Experts of a small language model.
Size: width 128, vocabulary 2949.
Experts: 64 SwiGLU neurons an expert, 2 picks a token, a softmax router, a shared expert of 128 neurons.
Training: a variant of Muon for the experts, 490M tokens.
Below are experts of layer 8 (counted from 0) of a mixture-of-experts language model. Rows are named router (the router's row for the expert), down (a neuron's output weights, with its number) and show model dimensions 64-127. Each number is 128 + 32 x the weight over its row's rms, rounded and kept within 0 to 255.
After each expert's rows: "comes before" lists some tokens at least twice as common just after its tokens as in all text. This comes from a sample of Wikipedia text that the model never trained on. Tokens count by the router's weight.

# expert 6
router [140  75 105 114 124 143 117 104 109 127 139 121 131  92 117 181  76  83 116 135  63 106  80 143  97 156 149 150 201 118 125 141  90 143 137 114 180 142  66 178 108 163 147  93 126 126 101 110 106 185  66 131 173 117 172 165  81 158 137 186 134 120 131 126]
down0 [141 110 128 113 115 132 137 127 105 102 117 131 161 151 107 128 134  93 110 105  99 151 147 155 108 134 111 156 132 122 140 155  84 129  76  96 116 105 130 122 160 176 109 124 209 105  97 106  88 112  70  86 155 132 121 190 145 148 132 143 151 153 164 159]
down1 [116 139 149 160 164 108  82 137 100 173 124 103 112 140 125 158 125 167 169  70  99 162 184 169  95 140 131 102  88 129 142 140  94 185 167 163 139 108  88 158 114 117 102 199 114 110 132  92 103 135 155 162 161 154 115  66 108  71 148 104 114 157 109 169]
down2 [127 176 167 170 145 127 139 190 168 138 185 122  88 117  95 192 123 143 110 120  96  88 120 127 118 158 156 163  69 139 128 138  90 119 111 182 116 169 190  88 122 118 134  87 107 158 127 133 155 116 153 115 155 138 168 143  81 128  72 137  78  98  82 141]
down3 [129 161 166 114 112 110 136 127 156 121 164 102 114 157 117 103 136 126 118 136 143 104  93 121 123 132 126 137 125 103 124 142 120 142 126 166  91  95 151 140 154 141 148 151 136 153 173 136  45 152 150  93 117 139 120 165  86 117  12  94 118 145 127  95]
down4 [144  80 120  87 153 124  56 114 106 134 175 163 143 118 145 135 142 149 179 121  90 114 169 145 103 181 114 181 190 110 148 135 149 167 119 106 131 190 121  97  99 156  90 165 113 137  93 115 102  69  89 149 141  91  99 128 194 145 171 121 144 105 195 147]
down5 [169 108  97 155 214 137 133 133 159 128 134 129 120 167 138 143  75  83 124 134 151 180 115 134  85 172 128 125 144 116 160 118 166 120 142 144 120 122 185 200 169 100 112 118 112 155 124 155 160 107 129 174 112 126 152 143 108 128 135 175 175 105 112 159]
down6 [100 169  41 172 136 154 105 146 127 142 140 129 106 141  86 119 149  71 163 116  50 123 160 121 146 147 159  94  96 122 124 180 153 141 107  90 140 101 180  67 121 107 120  91 117 110  73 106 131 199 163 109 172 105 139 131 166 105 181 173 149 115  77 142]
down7 [168 128 160 189 166  99 116 177 130 135 120 197 137 202  88 117  99  94 141 151 126 112 183 144 134 166 187 180 141 142 115 129 172 135 120  99 110 172 172 127  64 136 121 114 138 175 155 140  96 162 127 130 173 114 140  97 107 112  87 176 178 117 100 183]
down8 [ 31 132 153  85 129 136  76 131 147 116 116 128 124 169 149 109 127 159 106 165  98 135 122 184  91 129 110 150 121 179 179 114 132  97 100  78 136 162 166 128 112 137 105 115 145 110 118 119 102 176 151 109 137  95 183  84 109 179  90 108 201 126 147 112]
down9 [104 117 160 139  48 134 166 150 164 126 151  88 135  84 167 156  83 141  97 121 107 125  87 197 127 101 116 124 148 158 104 107  91  86 110 118 121 152 151 109 113 106 157 157 116  99  91 113 109 131  42 197 101  85 162 124 143  95 143 129 132 190 124 136]
down10 [ 81 207 154 158 100 104 101 159 154  54 170 143 113 124 131  78 159 151  89 167 129 153 121 167 128  71 184 102  42 126 143 112 126 182 117 124 128 126 140 178 117 159  75 118 141 141  97  77 121 119  92  71  99 115  98 116  85 104 104 110 106 166 135 158]
down11 [141 161 154 150 227  98  84 103 123 168 132  97 156 135 172 102 149 157 112 143 129 158 130  81 150 105 118 132  90 146  72 116  89 157 158 114 148 137 129 139 153 121 142 103 208 157 121 125 133 145 166 130 114 137  81 170 115 141 135 144 102  68 125  78]
comes before: " |", ".", "–", ",", ")", ";"

# expert 10
router [ 99 108 137 109  95 112 132 188 138 106 158 117 102 104 169 101 120 198 107 106  91 158 133 153 157 136  85 138 122 184  57 181 200  93 143  68 146 155 172 104 143 103 104 158 170 137  62 134  80  65  86 137  70 175 113 139  96 116 133 115 158 131 140 128]
down0 [113 157 142  83 183  94 148 201 161 115 142  99 153 126 118 180 120 111 140 143 141 181  72  93  73  90 116 138  79 147 117 101 125 115 169 144 191  83 143 112 121 135 108 108 138 162 128 108 157  97 134 114 184 126 171 115  80 196 128 121  91 135  40 177]
down1 [ 96 109  97 106 118  74 181 156 139  90 124  70  55  72 148  96 125  73 115  85 144 175 100 102  94 139 134 189 134 119 101 109  88 102 114 104 129 127 119 102 108 109 129  96 119  97 165 187 133 135 142 215 131  76 153 101  84 112 108 158 163 128 161  78]
down2 [108 151 191 133 141  84 106 158 166 115 149 108 104 114 134 125 128  96 127 132 140 101 116 142 146 137 123 138  87 185 103 152 138 164 160 113 174 152  96 110 109 167  94 134 120 131 126 125  96 117  87 170 111  70 144 136  74 202 179 163 160 190 193 122]
down3 [105 113 110 110 132 134  54  63 193 104 175 162 135 212  86 123 137 100 124  93 119 171  98 145  98 189 147 177  93 153 127 105 121 102 119  99 195 141 157 131 105 137 140 163 104 109  98 145 182 123 145 144 135  92  94 119 123 151  97 129 184  61 181 116]
down4 [170 120 144 125 164  82  93 155 131 160 114  80 106 138 172 146 163  85 120 115 183  67 139 152 192 163  72 179 135 117 176 103 128 116 138  52 138 111 144 168 109 154 185 106  59 156  94 135 123 132 166 115 160 119 141  71 121  95 119 147 118 192 111  98]
down5 [112 106  95  74  94 105 137 147 128  68 160 135 127 145 135 144  94 158 139 132 102 131 166 115  76 188  65 144 200 219 139 106 175  98 151 103 113 158 125 150 115 154  79 186  81 165 159 126  79 146 135 137 166 145 149 119  85 125 148  87 145 100 131  85]
down6 [103 122 151 105 154 130 137 116 121 114 103 180 124 149 190  85 120 165 128  53  83 164  97  98 119  73 127 152 105  92  71 121  95 169 103 104 115 127  85 137  88 101 129 150  98 130  90 119 161  71 141 145  94  82  94 134 156 118 164 195 141 162 129 111]
down7 [ 44 158 106 112 144 168 107 118 167 149  71 186 132  89  90 147 121  88 117 161 158 127 159 151 122 148  95  67 101 128 131 107 158 134 156 152 175  94 168 161 169 128 144 198 148 120 163 128  63 175 139 110 155  86 138 118 142 112 190 155 148 128 161 125]
down8 [133 126 159 111 110 111 152 140 103 135 158  78 202  92 158  87  78 101  80 201 167 151 116 173  84 142 117  84 126  73 163  95 162 118 103 190 112 102 161  67  92  93  83  93  97 126 150 132 125 186 134 157 128 137  63 137 134  88 125 152 102 101  50  85]
down9 [186 130 126  97 176 113 115 140  68 114 131 151  95  85 109 155 158 158 157 153 117 138 105 100 105 121 168 113 140 121 205  90 153 193  81 148 102 132 160 104 137 131 165 115  96 135 150 112 122 116 128  74 160  95 154 121 162 141 136 137 143  45 113  68]
down10 [ 78 164 189 120 137 151 156 163 115 151 202 137 242 173 113  61 132 155 109 123  98 158 116  88 122 115 152  85  93 171 110  98  89 125  71 119  96 120  95 123  67 139 140 114 110 128 157 134 108 141 144 169 158 121  81 115  79  84  84  89 151 120 130 141]
down11 [ 81 119 121 221 172  92 218 161 147 120 188 120 127 118 113 162 111 130 158 131 134  89 131 140 161 166  93 169 155 175 174  89 125 121  65 118 189 135 116 104 121 150  96 151 167 123 154 181 170 136 150  82  90 139  97 100 114 148 184 136 150 124 176 140]
comes before: "1", "2", "-", "\n\n", "|", "3"

# expert 9
router [174 124 160  99 125 145 149 148 149  77 124 144 105 140  65 140 181  68 115 167  89 162 146  99 160  94 118  82 132 126 141  93 123 154  91 156 117 102 143 113 122 152 105 119 117  70 119 139 165  99 173 168 120 155 129  83 128 154 187 126 162  56 103  93]
down0 [110 121 148 121 103 137 166 140  99 158 172 116 147 166 153 153 104 138 162 119 164  82 140 140 175 128 108 144 143 178 203  91 192 185 100 140 121 120 138  67 148 167  78 136 134 136 166  72 136 120 137 155 167 217 161 124 136  71 128 127 137 116  83 157]
down1 [102 131 103 141 130 113 188 147  78 160  84 114 117 163 104 177  88 190 138 117 149 119 144  73 117 110  69  93 111 193 159 117 137 123 135 108  88 131 188 122 160 131 142 100  88 107 164 120 177  53 105 176 178 162 174 147  97  57 106 103  77 113 156 162]
down2 [147 165  86 183 116 140 127  67 109 141  77 220 181 151 174 110 118 163 141 152 184 155 144 153 134 201 121 155 139 182 146 127 103 215 154  93 119 121 170  78  98 109 133 141  95 162  95 141 135 129 138 141 178 138 141  91 131  71 176 141 144 146 124 138]
down3 [145  32 140 135 126 158 144 100 137 146 155  81 164 163 108  60 117 141  86 105  97  81  98 109 165  99 120 102  60 116 103  74 145  97 121  87  75 156 125 139 135 111 116 135 120 114  81 110 111 130 187 120 156 156  85 160 188  87 153 124 146 118  99 110]
down4 [146 155 140 150 192 140 170 112 110 117  91 133 169 104 175 130 142 135 117  89  90 126 120 135 152 133 122 107 172 159 179 131  71 123 175 111  90 116 124 113  81 154 140 139 118 129  85  76 128 122 137 116 225 111 100  79 155 121 128 150 105 100 192 153]
down5 [ 66  91 149 125 139 133 130 147 120 118 115  96 111 170  77  93  78 131 175 102 123 109  97 156 137 137 168 104 129 169 104 116  98  87 138 141  85 177 188 118 103 123 133 135 140 105 139 144 195 115  76 154 182  97 147 162 112 193 115  97 137 182 134 101]
down6 [149 103 164 102 189 103 172 160 113 110  87 121 149 135 185 142  73 102 140  77 156 128 111  91 170  83 130 215  88 160 205 151  95 167 148 167 183  96 116 109 140 157  72 139 188  96 136 113 150 121 164 150 173 187 154 156 102 139  90 106  89 188  96 187]
down7 [ 85 114  78 147  91 168 115 127 172 123 128 127 148 111 100 122 145 111 102 134 103  88 115 140 122 122 128 117 166  96  99 122 155 143 148 177 118 124 154 105 200  97  93 148  85 106  99 146  54 117 174  99 128 103 129 129  87 136  99 115 172 126 154 126]
down8 [ 77 102 142 122  68 157  99 115 145 118 137 115 113 126 127 119 146 136 119 144 138 132 195 127 153 159  91 159 127 140 119 175 163  63 102 108 165 163 110 113 138  95 107 159 108 150 113 125 128 129 154 181 157 137 122 101  64 131 173 147 166 150  63 119]
down9 [130 154 128 177 107  88 150 129 202 162  97 120 128  95 166 119 120  93 120 116 152 128 124 114 143  98  75 131  56  91 146 110 125 148 156 131 131 101  90 151 134  64  74 144 101 165  98 126 101 214 121 149 109 132 128 168 131 167  99  76  78 119 175 124]
down10 [132 142 191  92 117  87 112 122 134 138 135  98 155 122 131 101 133 156 131 198 112 145 106  87 121 127 109 191 164 137 151 165 108 152 153 104  80 124 119  90  49 166 143 162  87 161 171  73 140  75 105 114 128 130 147  96  89 138  63 100 162 124 150 176]
down11 [121 174  94  91 137 186 163 172 161 101  98  94  92 132 114 105 160 101 112 117 173 121  84 141 151 187 127 147 112 113 188 136 192  74 126 161 136 197 125 170 117 120 110 134 129 132 152 183 112 155 103 127 141 122 121  80 150 113 155 136 126 140 151 117]
comes before: " ", "\n", " S", " P", " D", " W"

# expert 15
router [148 191 173 138 192 124 139  98  87 124 152 114 168 172 143  69  89 134 131  79  92 166 163  81  88 192 105 182 116 100 118 156 164 157 142 123 136  95 163 115 135 115 156 155 118 156 103  94 152 194  68 180 147  79 117 123 166 129 109 166 151 138 159 144]
down0 [102 132 119 137 106 111 176 111 155 145  98 128  75 169 128 151 115  50 202  93 151 140  98 169 154  89 134 168 137  74 113 137 122 125  93 108  87 124 135 173 114  98 189  90  89 154 161 152  90 103 112 146  91 136 137 174  87 124 114 117 107 131 137 202]
down1 [101  80 108 159 115 168  56 126 153 101  84  83  96 122 124  96 131  69  77 106 112 139 142 149 174 101 144  62 101 100 125 106 121 119  96 155  93 189 174 128 124 138  88 104 116  79  99 133 135 106  95 172 188 128  68 138  86 148 141 170 136  91 137 153]
down2 [157 184 128 150 127 118 161 112 123 170  79 139  66 126  94 126 187 132 139 164  84 138 196 130 143 128 179 126 130 135 154 187 125 125 129  99 126 149 166 149 158 200 154 103 143 153 125  55 151  87  85 138 115 126 122  90 111  79  98 134 124 144 109 162]
down3 [179 119  87 150 150 118 175 165 126 138 100  63 190 158 180 105  56 147 117 109 146 125 163 114 144 111 133 135 162 105 113 155 127  88 169 169 118  73 142 148  66 127 148 105 123 135 156 100 138 131 113 134 163 181 170 147 138 108 199 115 172 147 141 165]
down4 [118 159  96 147 143 126 102 178 104  95 122  77 179 185 124 154 126 153 113 172 155 204 188 141 139 142 163 203 147 101 128 180 160 103 118 109 107 116 159 120 119 119  68 130 143 134 171  97 130 124 134 109 192 156 111 145 190 118 158 132 130  80 152 153]
down5 [ 87 132 109 143  49 194 132 141 171 141 141 139 104  98 118 149 126 144 173 143 176  85  74 118 132 117 108 150  74 130 115  97 154 148 159 121 158 167 144 156 102 126  88 141 126 145 148 150 103 139 158 118 137 141 156  96 117 150 130 109  79  90  85  73]
down6 [142 124 145  97 111 167 175 135 156 157 126 141 151 162 121 101 103 121 103 148 186 106 141 151 131 129  87 123 102  80 163  97 191  82  72 114 132 115  87 193 151 120 112 128 103 117 119  90 143 181 145 146 117 126 105 128 138 118  69 137  96  78 123 142]
down7 [ 90 121 105 127 169 120 137 153 127 171 102 136 128 156 127 132 115 143 141 107 133  99 124 141 112 186 166 102 124  88 149 115 171  80 113 184 121  95 113 174 143 103 134  74 166 156 149 167 128 255 168 185  93 221  90 163 164 121 163 114 109 150  53 129]
down8 [160 102 130 138 138 149 120 198 173  87 194 147 151 104  94  40 166 116 123  69 111 103 169 183 117  60 121 178 131 145  92 140 122 120 124  68 123 165 104  95 143 108  91 153 180 167 147 107 127 115 108 141 150 143 128  36 160  85 138 107 123 136 189  74]
down9 [113 154 142 141  78  74 144 134  61 127 153 113 145 134 131  91  92  99 112 123 114 164 119 121 153 109 106 127  83  85  82 156 109 115 104 128 139 122 126  88  81 124  35 130 153 124 112 132  78 113 150  94  67 128 121 127 127 142 157 120  76 150 119 120]
down10 [104 157 134 136 171  48 159 124 114 109 135  98  84 144 114  75 160 145 119 162  98  96 154 100 153 163 164 126 134 131 108 197 124 143 134 137 138 126 141 222 101  87 139 134  98 122 115 186 128  70 110 172 122 120 112  97 112 178 129 120 144 105 134 113]
down11 [142 159  98 165  68 139 157  95 184 152 127  76 111 106 133 147 128 133 133 123 115 175 106 114 109 158 128 164 182 201 131 135 109 133 153 165 181 131  98 163 136 132 126 162  78  81 116 145  80 196  74 163 116 104 153  89 167 121 121 101 110 142  82 116]
comes before: " of", ",", ".", " and", " in", " for"

# expert 4
router [150 127  95 185 135 188 103 113 167 155 130  96 110 108  94  91 105  65 141  69 135 102 150 133 173 189 160 178 143 123 128 132 158 159 133 102 101 146  72 126 108  93 155  60 127 130 155 162  95 151  94 108 124 118 135 111 166 107 133  99  99 171  84 152]
down0 [125 140  44 152 134 133  58  91  92 135 160 118 189  77 121 128 158 124  84  87 156 134 169 116 188 138 147 196 143 105 150  96 133 121 178 188 114 150 146 104 107  91 105 107  76 143  81 156 148 158 168 120 111  94 122 100 121 131 129 133 149  65 120 107]
down1 [164 118 157 207 128 172 136 103 141 112  75 139  88 144 181 147 125 121 164 183 173 158 115 133 166 148 111 148  69 113 119 105 128 150 130 166 140 160  87  98 180  93 121 122  73 128 150 147 163 129 135 139  97 170 126 149 129 112 145 142  84  88 125 177]
down2 [107  75 174 179 145 116  89 116  96 158 216 123 141 137 145 139 103  92 140  93 109 100 112 148 151 168 106 127 105 102 124 169 140 155 145 131 124 136 133 172 138 175 159 114 123 131 175 103 103 151 104 119 154 101 130 124 145  79 127 115 138 156 166 182]
down3 [156  94  86 188 161 141 164 167 163 127 141 166 125 153  56  81 126 130 124 101 175 135 102 131 141 128 149 178  73  96 223 132  93 172 164 106 137 131 108 112 136 112 120 214 164 168 128 138 131 136  84 171 170 149 141 143 171 123 125 159 165 142 156 161]
down4 [127 132 129 169  92 156 162 141  91 173 179 139 190 123 182 171 139  78 144 186 142 110 101 178  94 151  91 122 178 127 138 161 162 139 158 112 143 133 146  74 124 132 149 133 118 133  94 176 165 114 168 171 125 142  64 164 151 138 117 119 130 123  90 134]
down5 [109 190 121  59 169 156  89 131 133 129  85  86 117 163  81 112 148 121 124 118 123 142 125 132 100 121 112 177 187 120  90 130 138 188 100 126  93 121 167 119 164  62  86 137 107 175 125 186 106  74 104 156 117 102 212 119 112 168 100 156 108 134 111 147]
down6 [147 149 128  81 163 163 183 118 144 122 129 136 103 120 108 150 175 101 110 190 128 142 115 123 161 102 199 162  99 119  87 143 155 147 167 142 174  94 151 142 212 158 166 124 127 131 137 158  93 122 115 108 186 180 107 165 146 111  83 115 116 139  71 101]
down7 [138 142 163 129 143 137  64 154 152 102 164 125 134 128 204 107 152 174  66 144 132 129 159 177 149 159 140 158 113 121 136  76 168 141 157 107 121 134  51  93  96 169  81  99 115 114 112 126 163 128 114  73 161 133 149 109 154 176 114 144 147 168  75 119]
down8 [142 192 101 172 144 152 128 162 101 102 148 139 167  73 130 206 137 131 114 175 164 159 116 132 148 102 148 174 126  83 135 103 162  91 117 112 167  95 104 149 176  92 132 110 115 185 137 186 192  94 142 113 126 115 148 201 103  83 126  38 153 144 137 153]
down9 [109 130 126 132 120 135 129 113  53 110 148  63  81 178 138 157 128 172 145 126 115 178  60  50 151 151  93 139 156 123 112 106 125 173  72 155 187 204 164  92 158 131 105 125 142 187 109 118 135 133 188 149 105 196 133 117  76  74  82 135 162 160 127 162]
down10 [124 130 113 121 126 149 110 133 121 116 119 121 126 122 176 113  68 141 149  97 164 133 168 140 160  60 110 123 140 123 136 133 131 150 170 210  82 143 137 104 134 125 126 171  78 119  72 179 173  87 100 173 131 117 131 131 148  86 156 146 107 119  76  79]
down11 [ 63 196 136 165  88 131 186 183 138  77 147  66 184 128 104 142 101  99 149  73 152 167  92 191  91 135 145 135 140 166 112 100 167 110 116 158 111 128  93  75 176 104 148 107 113  72 118 153 104 130 129 150 202 167 106 128 207  98  97 139 147  95 130  94]
comes before: "ing", "ed", "s", "er", "ers", "es"

# expert 0
router [ 97 149 133 113  98 165 209 140 128  57 119 115 151 138 197  73 105  92  95 103 144 144  84 175 180 164 120 132 103 127 161 130 164  82 147  79 134 106 100 110  86 180  97 151 154  81 185  78 110 155 151 153 103 165 132 147 116 149 141 108 125 200 177 148]
down0 [172 135 187  97 168 119 113  96 217 121 147  99  84 106 147  96 191 132 208 161  54 109 125  95 178 116 140 118 127 118 163 131  95 130  95  90 111 110 111 136 128 145 204 197 128 153 127  83  85 138 118  94 211 150  92  97 109 139 145 158 133  84 132 149]
down1 [176  66 105 103 134 154 111  98 125  70 137 156 138  87 125 108 153 116 121 154  91 141 109 152 146 151 151 170 115 160 145  98 174 142  83  92 122 101 100 153 106 126  58 134 142 120 112 105 110 186 157 125 116 138 113  97 189 149 145 155 142 158  98  60]
down2 [ 91 124 138  97 110 123 170  38 147 170 109 120 106 141 114 133 134 111 118 103 135 119 105 188 137 168  93 140  95 144  78 198  44 104 118 128 145 143 124 129 113 126 152 144 115 103  50 146 134 145 171 100 146 124 140 150 122 109 148 116 116 117 125 101]
down3 [124 121  98 130 120 119 186 133  86 135  95 130 166 129 127 159 142 118 133 142 100 110 138 155 128 122 121 154 189 156 166 138  96 151 164  98 153  74  50  42 171 150 104 152 107 113 130 200  88  90 149 155 133 141 143 112 105 158 122 105 201 108 162 159]
down4 [151 207 124 104 146 147 114 109 157 111 167  91  78 112 124 162 127 100 120 128 121 111 110 150 111 159 134 116 145 133 124 118 117 147  94  87 139 140 149 169 113 166 152  99 112 101 113 136 102 124 149 158 159  80 200 131 182  89  69 177 120 171 120  96]
down5 [123 142  95 151 153 138 138 153 105  93 177 121  79  97 113  68 168 112 106 143 163 115 166 168 127 178 113 101 111  70  86 155 180 147 200 146 178 143 148 158  89  84 107  92 145 135 105 109 124  91  93  95 183 102 134  66 153  91 132 188 105 152 110 113]
down6 [144 149 127 104 122 162 164 138 153 117 121 199 137 152 138 107 137 111 132  98 137 180  91 144 168 105  95 144 119 146 139 117 172  99  83 194 178 112 105 154  99 131  92 197 147 167 161  95 160 110 146 136  99 106 134 104 119 108 189  75 136 131 112 139]
down7 [ 90 152 145 185 169 132 149 115 117 117  89 112 142 144 126 109 162  74 102 153 134 147  96 170 160 165 180 118 190 118 138 153 111  82 138 101 189 126 177 155 156 132 107 101 131 100 121 165 108 107 140  73 125 112 125 152 126 129 141 116 158 114 114  63]
down8 [129 175 127 140 124 105 163 122 203 141 175 122 127 108 127 176 109 111  97 129  91 185 115  73 162 105 158 112 158 135 128 122 127 122 132 174 159 131 144 119 176 126 111 105 171 178 133 100  50 159 155 128 129  99  81 161  93  98 163 124 158  72 119  88]
down9 [206 119 154 103 129 157 120 130 169 146 135  75 149 109 166 132  62 106 123  74 125 134 123 154 132 175 122 144 178 143 145 141 142 168  96 113 108  75  94  74 145 169 135 106  76 130 170 108 143 119 122 135 113 190 111 207 152 135 147 144 135 109 188  96]
down10 [126 128  90 130  97 128 121 152 160 113 134 150  95 134 168 118 146 105  88  68 154 142 141 171 101 127 106 121  97  84 107 132  42  97 124 119 131 148 128 132 152  73  59 114 122 124 173  76  65  93 165 123 114 117 126 134 163 105  96 117 149 146 150 184]
down11 [186 147 129 116  67 122 118 191 140 133 128 123 137 168 136 145 129 135 131 181 132 116  77 133 121 108 165 116 151 131 121 126 121 146 144  94 157 181 149 131 119 137 105 130 134 117 141 104 136 156  92 165 116 138 114 113 107  90 130 134 123 163  95 114]
comes before: "|", " ", "0", "1", "\n\n", "3"

# expert 14
router [179 142 130 135 104 164 174  92  57  90 127 125  62  99 162 144 103 108  93 107 145 112 137 148 137  73 107 106 163 104 191  91 115 149 159 124 169 142 135  82 195 149 141 151 130 137  87 139 168 137 134 128 114 154  93  62  86 170 153 160 165 141  93  29]
down0 [161 151 165 161 105  82 152  83 113 124 175 126 179 105 124 134  72 111 113 100 150 141  91 107 172 142 126 117 126 128 149  73 167 134 183 152  97 151 174  80  99 117  70 142 102 135 104  69  93 101 101 136 167  99 117 122 191 160  80 121  95 103 166  81]
down1 [ 76 127 100  96 124  93 107  88  93 164  93 149 135  91  48  73 132 106 133 141 151 133 121 147 108 125 111 149 147  82  97  81  67 108 151 183 126 119 105  78 109 126  58 119 131 138 123 128 164  90  92 170 119 186 139 130 112 118 137 144 142 151  95 150]
down2 [161  68 133  96 102 148 110 156 156 116 161 139 109  94 140 103 112 174 150 125 115 185  76 117 110 213 142 141 113 124 143 139 125 129  52 154 181  78 104 104 143 137  69 130 145 137 140 142 131 106 165 142  54 133 127 111 116 133 152 196  93  98 110 118]
down3 [ 85  54 126 152  75 131 132 133 116 122  77 124 170 118  94 115 135 136 129 118 138  93 107  97 123 150  68  84 106 126 118 137 126 116 104 110 136 146  90 151 155 165 130 139 127 193  80 104  68  93 118 178 163 119 156 101 135 169  62  85 160 131  94 162]
down4 [153 108 130 153 129 105 123  95  88 118 146  77 124 172 101 103 138 155 165 150 206 116 187 136 101  54 105  61 169 151 147 159 126  78 176  87 103 155 120 116 112 144  33 155 126 143 140 140  90  76 121 140 105 132  84 123 153 162 144 131 103 132 127  89]
down5 [115 167 140 108 136 165  58 126 175 111 168  95 132 158 137  93 134  67 168  89 168 153 177  88 184 132 175 157  50 102 133 149 106 123  87 113  44 136 137 105  82 137  79 103  66 171 122  97 112 124 115 169 119  86 137 115 145 120 113 135 172 151 117 163]
down6 [ 96 117 175  56 123 104 162  99 153 126 106 151  82  81  99 133 115 109 106  54 152 112 136 157 125 149  98  87 112 149 147 120 146 193 108 126 147 139 152  79 158 138 116 107 144  96 102 180  85 152 143  96 127 132 141 115 158 111 133 159 162 170  95 135]
down7 [200  87  47 138 109  98 137 149 147 133 143 182 120 136  65 105 209 168 142 130 140 129 121  92 156  89 123 110 110 124 118 133 149 105 141 125  73 109 147 185 103  68 137  88 149  74 112 193 156 104 130 177  89 135  71  87 142 114 145 123 103 140 128 140]
down8 [188 132 123 169 114 108 112 108 214 115 128  95 114  71 118 156 130 106 109 119 117 193  74  85 147 204 126 151 159  98 109 119  91 154 162 103  94 124  98 174 107 124 136  99 193 144  83 131 145 131 173 150 166 180 152 139 128 118 132  85  94 114 163 127]
down9 [120  88  91  93 151 100 140 139 116 139  95 129 153  80 151  75  98 167 150 145  94 130  61 113 120 133 114 128 113 132 149 142 119 112 162 111  22  71  55 173 147 183 119 149 111 101  85 159 133 131  72  84 104 173 155 110  87 125 102 101 182 177  84 134]
down10 [126 159 171 101 148 150 100 143 151 136  74 125 167 125 124 116  78 151 144 149 124 128 115 152 136 101 144  89 125  91 151 189 104 121  87  90 143 131 174 129  63  98  98 164  99 145 110 132 165 150 124 140 127 165 161  62 136 153 127 135 121 101 124 126]
down11 [217 140 138 165 123 115 118 140  88 111  79 128 120 143  47  51 126  92 107 113 105 125 145 106 181 126 156 128  93 136 167 105 107 174 127 128 151  83 167 127 126 142 153 116 160 159 174 123 154 114 172 103 153 122  88 112  63 115 137 166 142 128  93 100]
comes before: ":", " |", "\n", "\n\n", ";", "er"

# expert 1
router [134 122 143 140 142 161 137 113  98 141 146 106 195 101 129 154 121 142 136 168 130  89 101 146 110 147 172 130 112 131  64 163 159 190  82 182 106 119 183 165 119 160 107 161 130 179 154 125 115 133 158 121 119 141 134 128  96 183 100 155  95  93  84  52]
down0 [ 47 143  77 136 133  65 124  88 136 155  83 145 102 143  84 119 162 153 133 116 121  92 115 163 161  53 112 118 163 130 130  44  94  92 175 155 105 199 171 143  99 168 142  84 111 124 128 123 129 129  46 116 178 130 147 102 130 160 116 136 161  83 119 124]
down1 [111 125  89  39  84 145 169 118 111 142 165 130 139  78 108 119 106 162 107 169 139 132 121 144 147 120 123 143  82 174 102 100 151 145 120  99 171 179 131 142  87 101 132  74 108 111 139 112 138 120  94  64  50 173 145 151 141 131 129 156 129  88 135  98]
down2 [174  99 116 125 113 137  94 123 147  83  79 172 109  86 160 166 159 152 144 173 128 167 167 124 166 147 136 163  93 147 109 129  97 132 186 181 164  97 129 115 113 131  62 157 121 128  85 104 123 110 153 147  58 126 132  73 103 161 139 126  86 125 118  99]
down3 [148 153 120 139 111 120  92 174 148 129 139 139 112 118  83 147 136 130 103 181 102 137 164 112 109  79  53 138 122  63  66 129 130 103 161 134 105 102 115  94 164 113 142 126 189 149 137 131 161 134 165 113 126 171  80 146 126 156 142 162  99 135 142 129]
down4 [127 110  72 175 101 113  75 168 130 147 103 145 142 169 124 106 131  95 129 144 108 126 165 150 163 164 145  58 118 173 181 136 164  82 137 167 151 156 138 142  81  81 170 191 160 109 114 114 138  68 121 126 103 149 113 134  74 190 134 132 172 143 116 117]
down5 [135 147 182 173  74 142 126 146 117 110 161 142 145 153  98 189 161 152 111 116 182 174 104 196 134 134 127 135 152 181 115 112 115 138  42 186  93 110 121  91 131 142 166 150  85 177  79 105 155 207 151 132 160 143 194 112 128 128 152 182 138 179 129 111]
down6 [104 117  84 134 100  73 129 127  87 137 118  68  48  93 129 138 122 120 139 126  99 128 117  54 148 140 158  92 122 100 169 172 107 149 128 149  91 136 117 106  70 156 121 127 106 132 138 148 148 122 170  69 121 101  85 110 147 128 121 143 147 145 151 151]
down7 [105 148 112 109 126 138 111 101 148  92 155 138 153  99 182  90 155 132 203 177 116 119 137 146  89 171  84 120 100 172 153 145 142 170  76 108 121 152 133 114 112 104 135  95 172  85 125  89 120 171 113 135 169 105 168 124 119 108  78 124 103 115 153 137]
down8 [129  95  83 168 133 137 147 151 117 100 106 153 130 146 155 138 121 108 143  65 146  90 214 112 152 139 140 132 107 159 126 135 128 165  97 120 175 212 157 155 170 116 125 137  89 111  39 105 136 172 113 109 130 160 156 163 127 103 132 128 185 111 156 111]
down9 [133 130 125  93 127 130 119 121 182 175 153 166 181 120 108  92 115 134  96 120 122 121  89 160 146  85 132 122  83 142 119 122 161  91 188 132 122 114 144 149 114 176 135 129  84 132 183  97  98 175 134 157 142 153 101 158 144 169  43 141  97 159  98  47]
down10 [ 93 153  85 127 126 160 120 187 149  86 173 128 127 163 135 124 159 110 227 132 190 123 152 101 169 117 150 183 115 140  84  47  91 130 165  70 123 125 113 170 123 164 125  54 102 114  93  61 146 111 169 116 141 138 127 133 156 154 174 135 105 107 184 142]
down11 [115 107 158 125 128 113 192 154 141 116 102 103 185 137 117  81 108 143 128 144  89 129 155 193 139 126 101 132 106 143 164 160 167 137 135 156 125  96 164 104 113 150 102 128  94  73  98 103 144  79 154 137 140 138  95  90  80 179 144 110  96 149 118 120]
comes before: " the", " a", " to", " in", " by", " and"